config.yaml
experts_per_token: 4
balance_loss: 0.0011
balance_bias: true
norm: "rmsnorm"
grad_clip: 0.5
train_tokens: 406000000
steps: 6196
Below are experts of layer 8 (counted from 0) of a mixture-of-experts language model. Rows are named router (the router's row for the expert), down (a neuron's output weights, with its number) and show model dimensions 0-111. Each number is 128 + 24 x the weight over its row's rms, rounded and kept within 0 to 255.
After each expert's rows: a language model's description of what the expert responds to. This comes from a sample of Wikipedia text that the model never trained on.

# expert 27
router [148 131 143 111  86 120 139 139 108 105  91 115 123 180 129 120 122 131 136 126 113 107 153 168 126 116 114 163 113 170 151  98  98 155 134 136 134  98 145 144 102 126  99 122  99 154 112  96 125  97 131 132 147  96 178 129  95 155 141  85 116 141 121 176 124 147 102 128 148 164 139 106 128 138  95 128 128 131 119 140 148 161 118 142 165  72 140 115 130 159 169 125 159 165 135 141 144  99 162 143 138 122 128  98 154  98 103 121 143 152 151 107]
down2 [ 92 141 130 123 111  87 121  80 123 126 137  89 144 128 130 117 165 119 140 127 132 156 112 149 140 143 139 129 145 107 129 140 140 139 152  92 115 112 149  93 130 117 119 114 149 137  91 120 150 192 183 147  97 128 121 157 122 110  93 146 128 123  83 148 147 129 124 124 152 120 145 154 187 143 149 134 127  94 126 113 170 112 124 126 145 154 126 145 126 162 138  93 126 152 117 143 147 138 115 141 186 112 134  67  91 127  91 108 128 113 127 145]
down3 [119  76 114 105 160 137  90 146 155 148 165 133 102 136 135 124  89 144 138 121 156  90 143 103 164 125 190 119 111  97 149 144  84 143 143 169 155 131 105 104 144 168 113 115 102 103 103 131 153  89 146 125 163 132 111 137 147 116  99 159  85 108 173 100  88 116  83 158 136 161  96 101 147 154 142 145 117 100 133 124 126 140  98  98 135 118 149 143 111 148 102 134  82 104 111 134 144 133  94 119 135 128 140  97 142 182 114 185 157  97 138 139]
down4 [165 115 117 124 157  88 145 125 152 155 154 125 110 144 144 157  74 158 155 109 140  85 106 111 138 103 153 126 127 108  59 133 118  97 121 119 138 137 142 103 130 186 141 119 121 124 166 151 103  89 151  89 153 132 100 119 149 107  93 131 111 146 146 107  64 118 121 145 108 138 140 185 167  95 103 135 116 100 124 106 113  78 118 118 127 131 106 113 122 136 126 145  82 111 137 137 141 128 139  86 127 134 102 145  92 143 104 125 146 131 129 132]
down5 [154  95 114 130 128  87 153 125 135 103 105 130 146 178 124 130 121 108 159 157 112 127 133 118 139 117  97 147  79 131 156 127 156 173 160  59 157 124 146 114 102 123 161 175 154 126 129 115 148 124 136 119 175 132 100 118  99 106 105 154 153 151 115 130 109 113 160 146 129 149 123 125 123 124 144 138 106 145 132 123  83 108  90 103 145 143 112 143 142 174 136 118 114 103 125 144 191 136 102 130 122 115 101 118 151 105 180 112 157 156 122 152]
down6 [128 121 160  98 125  86 116 142 140 112 128 139 127 161  99 127 144 150 147 139 154  95 101 110 139 142  92  84  87 158 122 126 124 114 139 167  93  85 140  79 116 152 117 177 158 111  97 121 123 116 145 125 122 159  92 116 148 148  90 103 149 107 118 172 124 129 151  95 140 146 160 138 161 109 179 103 104 144 160  87 119 141 133 159 114 111 117 127 116 144 142 117 120 118 145 136 115 119 137 144 109 151 140 136 114  98 153 152 146 138  90 145]
down7 [185 121 167 163 130 110  96 149  89 144 107 113 138 126 111 104  87 150 132 111 135  81 124 155 136 136 148 181 128 146 124 122 123 124 110 120 137 117 133 149 122  96 135 109 114 130  91 161 103  99  92 139  94 104 114 116 125 102 130 128 124 121 170  90 109 117 119 113  96 132  86 146 135 134 125 112 126 166 158 107 160 180 145 176  87 150 154 158 128 114  76 140  89 138 123 164 130  75 144 117 128 133 113 123 154 121  93 103  90  96 135 133]
Nationality and place names such as Italian, Scotland, Conservative, plus the first pieces of titles and foreign names after a capital letter.

# expert 42
router [127 149 129 131 114 109 130 130  87 115  65 153  80 181 104 134 155 111 149 102 104 118 141 109 143 135  75  99  95 159 125  93 123 161 127 151 149 124 141 127 105 140 110 124  96 153 112  97 160  93 120 154 131 131 113 137  96 160 115  65 139 138  94 126 137  73  93 166 125 168 118 106 122  99 106 122  80 122 141 100 125 127 116 153 181 132 113 132 100 141 177 149 100 139 128 130 100 118 124 132 136 136 156 144  95 151 100 121 156 101 141  97]
down2 [123 113 165  95 106 115 107  89 119  92 150 118 138 129 127 147 120 115 150 157 127 109 132 143 130 119 134 124 168 133 130 115 159 128 145 124 125 106 168 122 143 113 109 107 135 139  95 108 161 240 163 130  95 103 118 149 130  61 124 157 139 116 124 132 136 129  99 112 159 158 136 161 197 159 157 136 114 111 116 106 174 137 140 109 101 121 135 151 128 182 126  90 172 164 135 137 112 150 111  99 151  82 150  86  97 112 138  82 120 133 123 150]
down3 [153 106 114 131 124 163 103 131 167 106 144 115  65 129 123 105 117 147 104 161 135 108 147 121 118 129 166 120 134 100 125 146 111 120 150 191 109 113  88 118 137 132 136 106 127 114 106 144 157 108 153 126 156 139 138 134 158  97  74 192 110  84 157 114  77 143  91 176 120 153  85 103 144 175 157 172 132 126 147 143 134 137  92 132 124 131 165 140  92  91 120 149 102 107 150 120 127 119 107 118  94 122 152 130 133 124  80 148 158 111 106 156]
down4 [161 103 135 173 143 105 140 132 171 132 114 127 127 131 173 138  98 174 153 107  95  93 125 124 113 118 120 121  94 118  97 147 126  87 114 106 110 152 133 162 129 183 114 112  94 114 138 122 106 114 129 104 167 163 120 129 134 119  91 125 151 160 161 126  46 134 106 159 132 124 122 129 142 116 113 154 115 119 127 129 118 110 112 115 128 134 161 115 143 137  87 103 102  98 132 131 142 169 162 145 125 120 100 162  94 152 143 110 136 158 136 146]
down5 [184 103 117 142  95 124 145 138 136  99  97 115 144 162 134 147 174 111 168 158 107 170 130 142 128 140  98 121  95 111 133 103 139 112 172  96 119  70 139 145 130 124 165 138 145 155 110 122 154 170 135 100 147 107 106 129 108 103  99 124 135 146  89 106 133 143 157 120 128 127 153 128 129 126 147 129 102 157 160 123 114 124  97 101 129 111 128 124 133 141  89 104 114 106  84 149 169 150  92 160 130 123 110 126 109  86 152  99 147 115 101 143]
down6 [124 105 159 120 129  79 149 157 127 116 161 108 115 166 143 139 191 144 120 144 121 117  83 131 126 104 105  94 132 119 150 103 154 119 141 182 110  82 139  96 128 172 128 157 123 131 117 133 126 107 143 130 140 170 111 129 120 132 112  90 103 188  66 115 133  99 120  75 160 103 139 130 156 116 139  90 114 123 141 103 136 127 128 138 102 154 116 137  96 118 140 134 123 129 150 112  89 138 122 123 131 148 134 141 121 111 127 183 143 138 112 150]
down7 [145 150 134 162 122 104 132 136  88 113 113 113 142 141 152 108  89 146 146 107 130  92 107 163 129 113 150 173 139 188  98 119 111 121 132 118 120 138 144 122 121 130 114 110 145  90  97 132  93 107  93 110 113  94  79 126 150 120 118 134 106 103 197 117 136 114 112 136  93 132 149 121 158 152 131 120 109 144 162 109 149 173 149 155 118 122 156 166 160 126 102 150  89 129 126 174 130  80 169 129 118 149 111 107 155 120  96  97 102  79 145 116]
Final pieces or head nouns closing proper names and places, like River, Islands, County, -shire, Cunningham's', Chelicer'ata', before commas.

# expert 14
router [ 98 146 102 109  94 120 159  95 128 117 109 130 134 126 115 149 115 128 149 137  94 133 130 159 114 113  96  77 116 163 116  94 115 101  90  72 144 138 133 134 119 169 139 139  96 136 117  82 134  79 120 161 149 125  80 110 125 161 131  76 139 144 117 140 108 132  98 189 132 138 140 100 137 117  89 104 122 112 109 112 127 119 117 168 143 135 142 164 101 131 166 107 128 164 115 140 124 189 109 105 137 103 179 120 126  89 112 114 158 135 182  91]
down0 [136 137 131 142 120 134 130 125  92 114 154 145 140 125 122 127 156 167 139 149 131 155 121 141 135 153 172 133 109 108 141 144 136 121 121 129 129 138 121 130  96 104 161 129 123 135 139 100  81 125 175 129 138 113 124 129  69 124 127 133 119 121 106 100 134 139 175 116 163 105 129 129 116 135  94 127 156 138 108 109 148 139  78 146 102 119 126 108  89 115 107 168 125 127 122 126 119  94 133  58 127 148 114 199  82 125 119  94 107 187 139 122]
down1 [138 144 119 122 121 164  75 154 141 155  93 130 103 154 116 125 130 103 110  94 157 142  88 115 178 126 170 127 159  76 134 170 168 130 129  90 122 153 140 136 132 114 125 153 126  96 129 152 160 137  93 157 101 150 101 144 128  90 169 145 148 128 118 122 126 117 132 114 181  92 161  91 156 112 104 131 149  91 106 133  99 143 131 128 108 132 114 106 138 115 116  97 151 141 136  90 106 137 125 108 120  85 174 118  89 137 101 120 128 145 157 145]
down2 [131  93 109 136 111 113 120 105 119  86 129  96 125 128 108 113 185  93 138 131 150 120 161 148 117 100 120 143 148 120 130 132 175 158 151 114 121 115 157 102 122 128 109 132 133 137 116  88 139 183 175 142 138 119 112 139 123 121 118 132 171 114  86 139 168 156 134 122 133 128 130 141 187 134 134 119 109 116 136 121 174 113 116 109 116 154 136 137 134 155 147  86 136 162 134 111 125 118 167 127 150 102 162  94 103  92 134 119 130 132  97 133]
down3 [146 122 123 126 134 116  81 136 179 133 159 129  94 113 123 107 112 142 112 160 111 112 135 140 116 110 150 125 138  98 155 175 108 118 170 162 158 104 107 144 124 167 155 125 119 113 110 160 140  87 134 134 142 128 187 145 122 100 106 142  84 104 152 107 115 160 123 166 132 145 101 114 151 138 168 139 161 137 163 146 119 151  98 102 126 131 151 123 102 132 101 138 125  90 130 132  91 122 122 124 126 124 126  62 143 143 131 143 174 113 106 141]
down4 [160  90 111 145 148 126 132 130 146 125 117 149 147 116 136 111 107 167 124 106  93 100 129  99 105 139 155 120 115 122 109 153 132  86  97 143 149  98 124 150 102 177 129 114 107 120 161 101 109 120 130  73 188 180 108  92 134 125  84 147 119 137 158  94  88 159  91 130 123 120 148 134 137 105 136 150 123 161 103 117  99 133 103 117 151  85 121  86 164 150 105 151 100 136 123 170 139 107 148 104 139 119 101 125 106 151 130 136 150 138 107 110]
down5 [149  97 102  90 117 110 135 130 106 105  91 133 116 137 136 148 125  95 158 156 103 124 131  99 134 167 102 161 102 119 149 124 147 141 171  66 124 109 161 172 101 149 139 135 125 151 129 143 128 150 144 101 130 137 125 115  81 141 109 112 147 181 152 141 108 154 132 139 145 135 154 108 125 149 144 152 112 136 158 116  93 128 109 128 133 123 126 122 163 137 133  77 137  94 107 130 166 134  80 137 111 172  97 144 126  94 186  86 187 145 104 172]
The word the after was, became or is, before ordinals and superlatives (the third, the greatest), plus mid-word name pieces like Legn-ica.

# expert 47
router [170 137  94 132 108 143 154 103 135  99 121 135 127 142 121 179 139 163 164  92 137 132 118 134  77 123 101  90  73 168 135 127 119 154  95 101 138 157  98 107 121 141 147 119 149 177 104  83 101  92 146 136 128 131 135 142 112 172 155  51 148 128 122 154 122  89 132 133 127 148 113 133 132 104  83 119 141 142 141 151 120 107 138 131 174  49 127 112 100 128 150 138 128 153 135 127 110 161  99 121 129 139 172 121 127 104 118 120 122 116 134 137]
down2 [ 88 107 125  92  89 105  93 117 135 129 146  99 134 112 100 113 161  92 154 167 127 184 127 140 144 119 140  83 158 128 129 119 154 134 165 102 134  81 159 139 123 122 111 102 124 113 119 142 155 204 137 162  92 117 151 145 146 108 115 185 147 147 114 131 140 136 131 134 142 138 122 109 198 158 150 141 113 105 117 116 174 116 129 127 130 158 117 140 127 142 103  86 155 157 105 121 108 170 132 132 157  83 132  95  85 142 144 104 127 164 124 141]
down3 [192 120 118  98 123 146 105 142 135 143 143 160 100 152 127 112 108 158 124 152 113 102 142 122 126 132 124 136 132 121 136 169 119 139 156 159 144 110  97 123 122 156 122 113 112 129 135 172 190 102 108 105 165 132 146 133 149 104 116 197  89 127 147 120 114 132  91 183 140 184 115  81 149 159 140 128 146  88 153 123 111 142 104  98  89 126 139 108 153 138 134 137  93 112 158 129 135 142 150 126 129 165 112  93 133 158  81 167 151 103 123 136]
down4 [200 122 119 138 144 117 137 116 114 157 132 148 133 119 124 141  64 210 158  99 109 135 151 127 107 173 137 113 159 137 110 158 148 102  92  93 135 152 122 162 129 180 126  86 142 132 161 154 111 103 150  93 157 171 157 119 148 135  83 165 133 158 143 140  88 160  63 171 128 126 149 125 151  98  90 131 136 116 142 120 155 114 119 134  74 117 139  91 119 138 100 120 146 100 162 130 126 111 163 105 134 132 119 122  89 155 122 139 123 163 114 129]
down5 [163 123 126 109  77  80 151 136 108 103 114 144 131 173 137 129 173 131 149 128  84 163 143 133 150 115 102 156  88 105 112 149 149 153 138  86 131  73 128 133 139 110 133 151 170 121 132 147 144 178 118 105 149 124 113 128  85 148 109 123 145 142  90 122 123 137 137 134 136 119 165 125 141 141 126 122  92 117 147 109 143 113 109 141 134 128 119 119 109 173 140 107 128 136 124 164 161 118 108 112 100 120 126 111 145  98 145 116 173 153 136 140]
down6 [ 82  89 134 134 133 117 143 114 142  82 144 150 103 169 132 117 151 190 132  98 113 135  97 132 123 129  92  80 150 125 126 135 134 120 148 165  89  69 139 132 159 114 134 148 151 132  91 125 136 101 130 104 119 182 103 123 129 133 108 118 117 151  87 179 133 113 150  89 173 117 175 136 143 142 124  89 107  95 123  94 107 102 136 119 124 166  94 150 101 149  96 131 145 118 151 133 110 149 125 130 106 151 121 143  82 125 133 184 149 129 111 133]
down7 [169 104 153 159 100 111 155 132  97 147 133 112 143 141 154 139 111 137 112 105 141 104 154 158 158 134 156 164 144 169 108 120  87 149 115 140 130 135 149 147 115 134 142  97 146 120  83 149  98  92  94 139  95 134 107 101 150 139 137 136  77 112 180 102 127  92 116 122  92 135 108 149 153 115 146 114 136 166 157 109 129 160 155 156 112 121 141 172 135  68  64 155 101 103 127 152 102  75 167 137 119 124 128 100 140 103 115 115  91  96 155 118]
Plural endings and abstract suffixes on nouns (-s, -es, -ations, -ments, -ology, -ity), as in musicals, subgroups, cranes.

# expert 38
router [132 152 118 126 104 138 160 134 114 113 101 128 130 135 104 112 106 183 125 106  94 133 138 128 120 132  83  94  92 178 139 136 130 137 110 139 142 120 158 119  72 134 141 123 141 115 107  63 145 133 159 142 146 133 122 126 101 150 121  66 144 120 125 115 102 131  96 143 121 185  99 113  98 115  97 120 103 131 106 150 134  98 113 108 198 116 149 140 117 123 159 101 141 179 123 120 115 128 151 125 152 131 146 144 173 133 124 116 148 150 118  72]
down0 [129 146 167 152 142 120 132 139 113 115 141 115 159 124 131 124  93 157 164  97 162 152 131 150 135 143 161 107 130 115 135 108 163 128 134 139 136 168 110 151  72 145 206 134 135 138  96 118 117 120 152 133 133 111 122 131 108 154 130 171  96  73  85  95 128 122 190 165 120 111 147 140 124 149  88 131 166 171 129 145 143 161  92  94 147 112  84 127 137 119 109 115  97 134 132 136 114 107 106 130 126 165 142 195 105 117 111 125  86 122  86 107]
down1 [137 129 153 128 127 147 111 182 154 195 135 168 121 162 145 136 129 113 102 133 152 145  75 139 148 110 160 101 140 113 141 139 159 101 149 119 108 168 160 165 121 157 121 131 119 117 121 151 123 151  74 182 123 129  89 125 117  76 145 134 194 123 119 138 142 138 112 110 155 110 143  83 147 107 133 134 123 119 123 147 112 120 126 112 153 142 117  85 133 131 129  96 134 125 112 117 103 162 152 112 135 102 148 129  98 136 100 100 114 169 135 143]
down2 [111 119 110 123 101 108 124  94 134  87 146  87 156 129 155 127 154 113 148 140 125 149 108 146 129 137 120  92 168 111 131 113 158 141 135 130 137 101 162 130 117 108 109 139 146 150  79 120 125 253 168 157 120 123 149 157 133  70 132 146 156 142 105 143 162 139 124 101 141 126 137 135 166 151 153 131 125  93 117 123 149 112 127 123 111 140 121 107 110 158 122 131 128 146 112 127 129 145  97 126 158 100 132 104 101  99 123 100 143 146 114 130]
down3 [137 110 118 162 147 155 118 150 177 133 159 153 108 135 112 104 116 152 109 159 160 115 176 122 155 156 176 110 150 139 102 177  84 103 163 184 129  99 121  87 118 130 111 100 117 123 132 179 142 132 125 109 170 131 153 123 144 126 146 137  86  85 152 118  93 136  90 131 155 133 115 112 132 158 167 128 149 132 116 170 132 162  98 108 124  90 128 114 103 131  98 104 114 103 127 117 132 124 118 134 134 126 138  74 117 150 134 163 155  67  72 152]
down4 [143 114  79 148 167  97 107 121 129 160 171 115 156 148 147 155 113 175 123 109 121 134 149 104 126 171 169 121 134 162 100 147 132 100  84 137 111 166 140 137 140 172 126  99 103 137 155 144 101 107 141  89 142 172 127 126 116 129  51 159 145 128 136 150  70 134  82 155 107 158 135 123 158  78 130 161  97 134 124  90 167 134 133 116 127 155 108  95 120  80 112 141 104 112 133 102 117 133 115 149 137 146 124 185 128 170 161  82 117 165 119 125]
down5 [132 102 107 146 102  90 157 132 133 125  99 105 113 117 151 140 165 109 148 128 151 142 135 146 145 139 112 111 126  98 136 124 165 104 178  69 121 121 161 154  78 151 143 126 147 133 111 156 129 152 127 116 109 141 125 130 101 125 135 146 143 147 114 128 113 129 156 141 130 150 143 121 155 154 108 143  98 143 140  98 102 102 106 125 140 117 128 117 138 145 140 103 138  86 123 120 142 178  97 129 106 122 106 109 134  92 197  74 164 127 111 191]
Articles a or the before a noun phrase, plus pipes, blank cells and single letters in tables of minor planets and filmographies.

# expert 58
router [120 117 107 142 115 110 166  92 121 100  86 137 149 122 137 133 113 139 147  79 108 126 163 131 116 121 114 119  73 157 107  87 118 148 104 124 134 145 145 129 106 123  74 111 107 139 111  68 142 123 139 132 108  91 119  91  90 143 147  63 142 137 156 195  98 123 112 147 140 153 134 132 159 109 106 115 152 152 115 149 160 126 141 131 164 101 115 125 122 169 164 137 128 116 134  81 164 144  91 137 161 103 144 104 123 128 143  94 141 139 124  75]
down0 [155 124 147 122 142  94 124 133  87  91 149 171 117 114 140 136 136 146 116 170 132 163 139 133 148 118 164 184 109  87 126 117 129 113 149 105 174 160 126 117  92 120 159 140 149 150 135 109 113 108 154 157 113  85 127 157  87 154 117 149 101 113 102 109 117 141 165 101 116 113 160 126 119 132  91 121 158 146 131 133 134 105  98 142  89 142 143 142 135 167 141 151 143  82 105 103 155  94  93  86 147 128 127 215 114 122 113 113 167 130 104 102]
down1 [139 139 152 137 139 141  83 169 112 157 119 158 111 162 152 100 127 109 122 125 163 121  76 121 138 121 174 124 126  71 131 123 183 107 117  79 127 163 145  94 118 132 127 159 127 137 129 131 119 176  87 140  96 162  86 169  70 110 152 122 150 133 115 137 142 151 128 121 168 122 147  86 155 132 139 158 145 103 112 116 125 136 101 119 124 146  98 130 160 153 133  98 133  75 110 146 117 145 138 139 116  93 110 150  80 128 106 117 123 171 148 144]
down2 [107 111 122 104  94 126 110 116 136  86 153  64 149 137 120 132 187  99 142 150 127 145 120 162 149 127 132 103 162 114 120 120 157 126 147 122 160 107 149 110 106  86 126 130 119 135 105 115 153 237 140 165 128 136 124 145 137 103 135 141 152  94 122 136 147 130 164 105 122 124 118 135 168 158 132 114 134 110 151  89 190 109 125 129 111 160 112 144 155 135 124  81 143 154 112 112 113 146 120 136 153 120 121 116 104 118 139  97 139 155 125 135]
down3 [120 129  89 105 139 157 140 154 153 101 165 157 111  86 169  97 108 149 110 160 118 106 151  98 135 108 174 133 147 129 154 200  86 179 136 191 159  74  98 116 153 134 123 122 111 120 101 128 155 114 120 149 173  90 152 137 144 118 113 143  98  99 130 152 110 115 148 143 162 132  93 113 106 160 129 144 153 107 140 109 119 133 124 100 144 149 131 136 118 111  86 170 116 112 158 120 100 113 136 100 117 113 116  92 133 142  82 136 174  70 138 144]
down4 [139  93 104 145 159 130 129 118  99 115 139 126 131 152 168 120 112 178 137 123 106 147 162 104 118 111 137 124 128 147 103 135 156  83 115 146  98 146 140 123 132 184 135 118 100 101 135 132  79 145 124  94 175 158  89  97 144 110  88 140 135 134 151 117  69 148 107 164  99 136 148 155 145 105 125 145 119 122 110 166 110 117 140 115 103 102 108  94 131 118 116 143 129  84 126 117  98 130  90 122 116 154 101 136  96 156 153 115 136 153 120 128]
down5 [143 108  96 144 112 125 192 125 126  93 108 119  95 140 162 159 155  89 132 117 118 145 150 126 127 119 107 135 118  75 142 140 131 130 169  72 145  77 145 127 144 150 112 132 134 103 112 151 140 149 128 101 133  93 100 145 105 144 113 123 136 144 133  84 124 111 156 130 158 140 140 130  95 153 148 120  88 127 147 135 101 109 118  80 147 120 114 138 139 122 117 121 152 139 124 117 179 146 125 120 143 149  91  88 123  83 154  98 177 158 100 135]
The and a right after a verb or preposition in prose, plus sentence-ending periods, colons and pipes in tables and lists, and each.

# expert 63
router [159 108 122 157 104 100 147 125 146  89 109 109 150 163  94 103 146 133 163 138 106 121 109 174 123 149  99 115 131 172 120 126 135 105 140 136 162 132 180 142 178 129 101 111 134 187 113  80 158  93 167 141 136 160 131 126 135 148 121 103 141 160 143 111 109  95 108 109 115 114 126  87 105 114 105 119 131 139 151 140 155 155 174 130 137 104 162 140 141 118 160 129 135 185 173 149 140 133 161 152 133 123 118 107 157 114 109 100 166 121 191  97]
down2 [104 147 133 104  93 108  85  97 163 107 115 136 126 120 148 131 190 101 157 127 168 163 117 187 137 112 100 124 131 109 125 125 177 168 144 141 121 109 158  91 136 103 109  95 137 139 123 129 126 206 152 163  93 120 149 132 110  93 134 132 163 118 109 135 157 137 110 133 165 121 164 140 153 127 119 110 107 113 161 105 149 124 116 133 112 168 109 105 133 131 120 104 123 124 137 143 109 173 110 139 150 123 113  75  71 101 111 125 127 141 120 151]
down3 [123 108  99 141 121 136  91 149 167 144 131 145  88 141  91  96 106 146  99 148 142 110 156 111 147 135 160 112 118 122 149 169  94 121 137 161 163  90  86 158 148 147 149 124 122 110 110 133 139 102 157  90 171 132  95 147 115 116 116 188  94  92 171 115 107 138  89 173 137 145 102 107 164 157 169 145 152 150 122 130  91 147  82 120 138 134 132 145 126 116 103 125 120 122  85 122 104 119  93 123 109 118 123  62 143 131 130 145 150  85 114 144]
down4 [164 129 104 145 158 146 146  84 129 122 172 147  89 117 144 167 115 174 136 114 112 135 153 110 106 141 151 113 146 110 102 126 134 115  77 141 136 143 156 157  94 188 126 114  79 115 153 153 103 138 144  97 141 146 117 145 124 126 105 153 117 131 173 120  67 150  94 144  78 145 159 132 141  69 101 139 119 120 121 112 137 108 126 139 150 112  83 113 134 156 160 127  93 132 104 144 142 155 124 145 132 129 158 156 115 152 152 130 122 150 143 144]
down5 [159 116  69 126 126 114 135 137 114 129  88 136 132 145 116 134 151 104 153 153 134 143 135 146 114 165  80 139  94 110 132 132 133 127 185  45 127  80 138 142 134 133 155 159 187 104 117 134 161 158 132  97 138 105  93 104  94 145 125 125 171 142 113 124 130 136 121 123  80 122 135 136 124 133 125 122 126 133 145 148  81 128 110 115 140 130 158 117 107 151 113 113 146 109 154 132 140 125  67  83  99 102 111 105 122  84 135  70 190 129 117 166]
down6 [132 101 146 117 118  89 131 127 150 127 168 139 118 150 101 129 139 154 130 117 156 104  94 135 112 132  90  78 113 145 145  94 109 135 163 166  92 131 153  94 141 143 114 174 142 104 125 135 104 137 127 117 106 148 107 117 125 126  92 104 135 137 107 144 130 102 107  63 137 133 166 135 140 151 147 101 119 121 123 107 120 139 140 136 112 143 117 138 119 141 124 106 127 142 174 118 110 148 156 144 129 137 159 155  83  98 159 165 150 129  96 135]
down7 [140 102 165 174  92 117 130 157 114 134  78 119 155 141 110 110 129 142 111 124 110 105 137 147 129 142 145 141 121 172  96 133 108 139 115 145 130 169 105 127 108 107 130 123 155 133  92 153 106 146  80 149 113 139  97 125 137 113 148 125 127  93 200  76 118 100 114 121  93 136  72 121 142 135 136 106 129 135 179 118 159 159 127 139  92 127 134 141 159 131 100 148  97 140 142 153 117  78 133 118 110 116 116 102 155 105  71 130 101 101 162 111]
The article "the" following of, in or from in mid-sentence, plus inner fragments of surnames and words such as -urn and -wood.

# expert 51
router [115 149 140  98 134 141 151 119 120 164 107 121 128 166 131 135 150 150 150 119 110 139 123 131 126 129  96 121 107 141 129 101 106 141 142 122 146 151  89 125 115 164 110  87 114 150 110  97 139 158 141 151 136 113  62 101 164 174 114  64 145 142 136 171 102 101 112 144 118 138 128  90 134 122 109 137 159 127  90 111 144 150 111 137 184  92 146 169 130 138 175 125 128 143 112 114 111 145 117 132 144 107 144 136 141 116 124 100 133 123 121  86]
down0 [150 190 119 140 131 124  97 132 129 121 152 165 122  99 123 117 122 176 119 106 145 131 132 133 139 115 130 138 126 134 144 151 143 161 130 105 142 166 122 148 100 128 151 130 117 160 122  97 102 120 160 160 151 137 109 144  90 143 101 125  90 104 116 104 112 110 164 126 117 121 162 134 133 139  99 128 149 125 110 119 127 116  72 168 139 101 141 109  69 129 137 154 110 110 138 139 103 107 137  83 120 156 134 233  90 136 148 144 114 147 124 117]
down1 [152 160 120  85 164 122  86 112 133 157 148 127 112 155 124 102 101  98 111 127 142 132 101 118 166 143 190 119 117  93 133 151 154 132 152 136 108 166 145 178 111 148 128  92 129  93 139 179 103 141 113 154 131 170  81 137  90  95 134 110 132 120 104 157 139 160 135 120 157  98 154  89 163 122 105 134 146  92 120 129 113 113  89 109 138 181 120  92 125 132 147 119 154 134 120 114  83 115  99 106 123 120 146 132 102  91  99 121  96 176 101 126]
down2 [105 115 121  94  94 108 135  93 107  95 150  81 115 127 103 103 192 119 127 138 135 152  93 144 126 110 133 112 137 151 129 122 147 155 175 125 119 109 168 113 139 118 124 118 125 156 118 108 146 243 146 146 132 142 151 143 124  91 144 162 154 131  96 132 148 120 133 138 128 109 142 130 162 148 144 127 138 102 159 138 175 123 102 137 126 131 105 137 118 166 131  88 144 148  85 107 140 136 130 129 156 117 169 115 106 141 125  89 135 138 106 148]
down3 [152  97 113 127 110 156 113 134 146 100 118 143 107 141 122  97 104 145 113 150 130  95 162 128 112 136 180 123 137 115 134 150  81 107 146 179  99 117 124 129 140 155 100 151 108 114 148 132 141 144 175 126 183 141 126 115 142 131 118 147  92 108 150 131  87 137  79 155 151 154 117 104 133 156 143 166 144 133 133 131 103 128  83 155 130 160 132 110 109 124 105 128  74 103 103 130 149 108 123 133 127 114 132 107 124 149  97 171 160 106 113 120]
down4 [188 129 126 139 133  99 137 154 143 152 139 149 136 126 162 137  83 165 138 109 110  67 130 135 132 160 154 132 165  86 123 129 135 139 122  80 151 128 152 138 130 157 153 106 133 101 111 132 112 150 136  90 171 146  76  94 151 135  85 140  94 138 156 136  93 129 113 153 123 120 125 118 132 116 114 149 138 117 111 128 123 117 118  97  91 123 123  85 104 152 103 118  91 129 132 128 119 117 135 117 140 134 124 108 119 148 104 103 162 124  96 172]
down5 [161 104 119 138  88 100 131 162 126 106  81 134 130 167 149 130 163 110 151 151 107 143 163 131 150 161 114 139 117 117 148 111 129 117 171  56  99 113 170 163  95 127 135 185 171 164 112 117 131 109 132 110 139 147 113  90  83 138  95 105 138 126 104 143 113 159 132 116 128 134 117 102 139 166 141 136 107 164 144 115  78 103 123 138 108 117 132 119  99 142 148 101  81 107 129 156 177 159  80 132 129 131 117 124 151  71 160 114 170 115 115 163]
Last pieces of names and words, such as -ová, -ed, 's, and infobox labels like Born: and Density, inside lists and tables.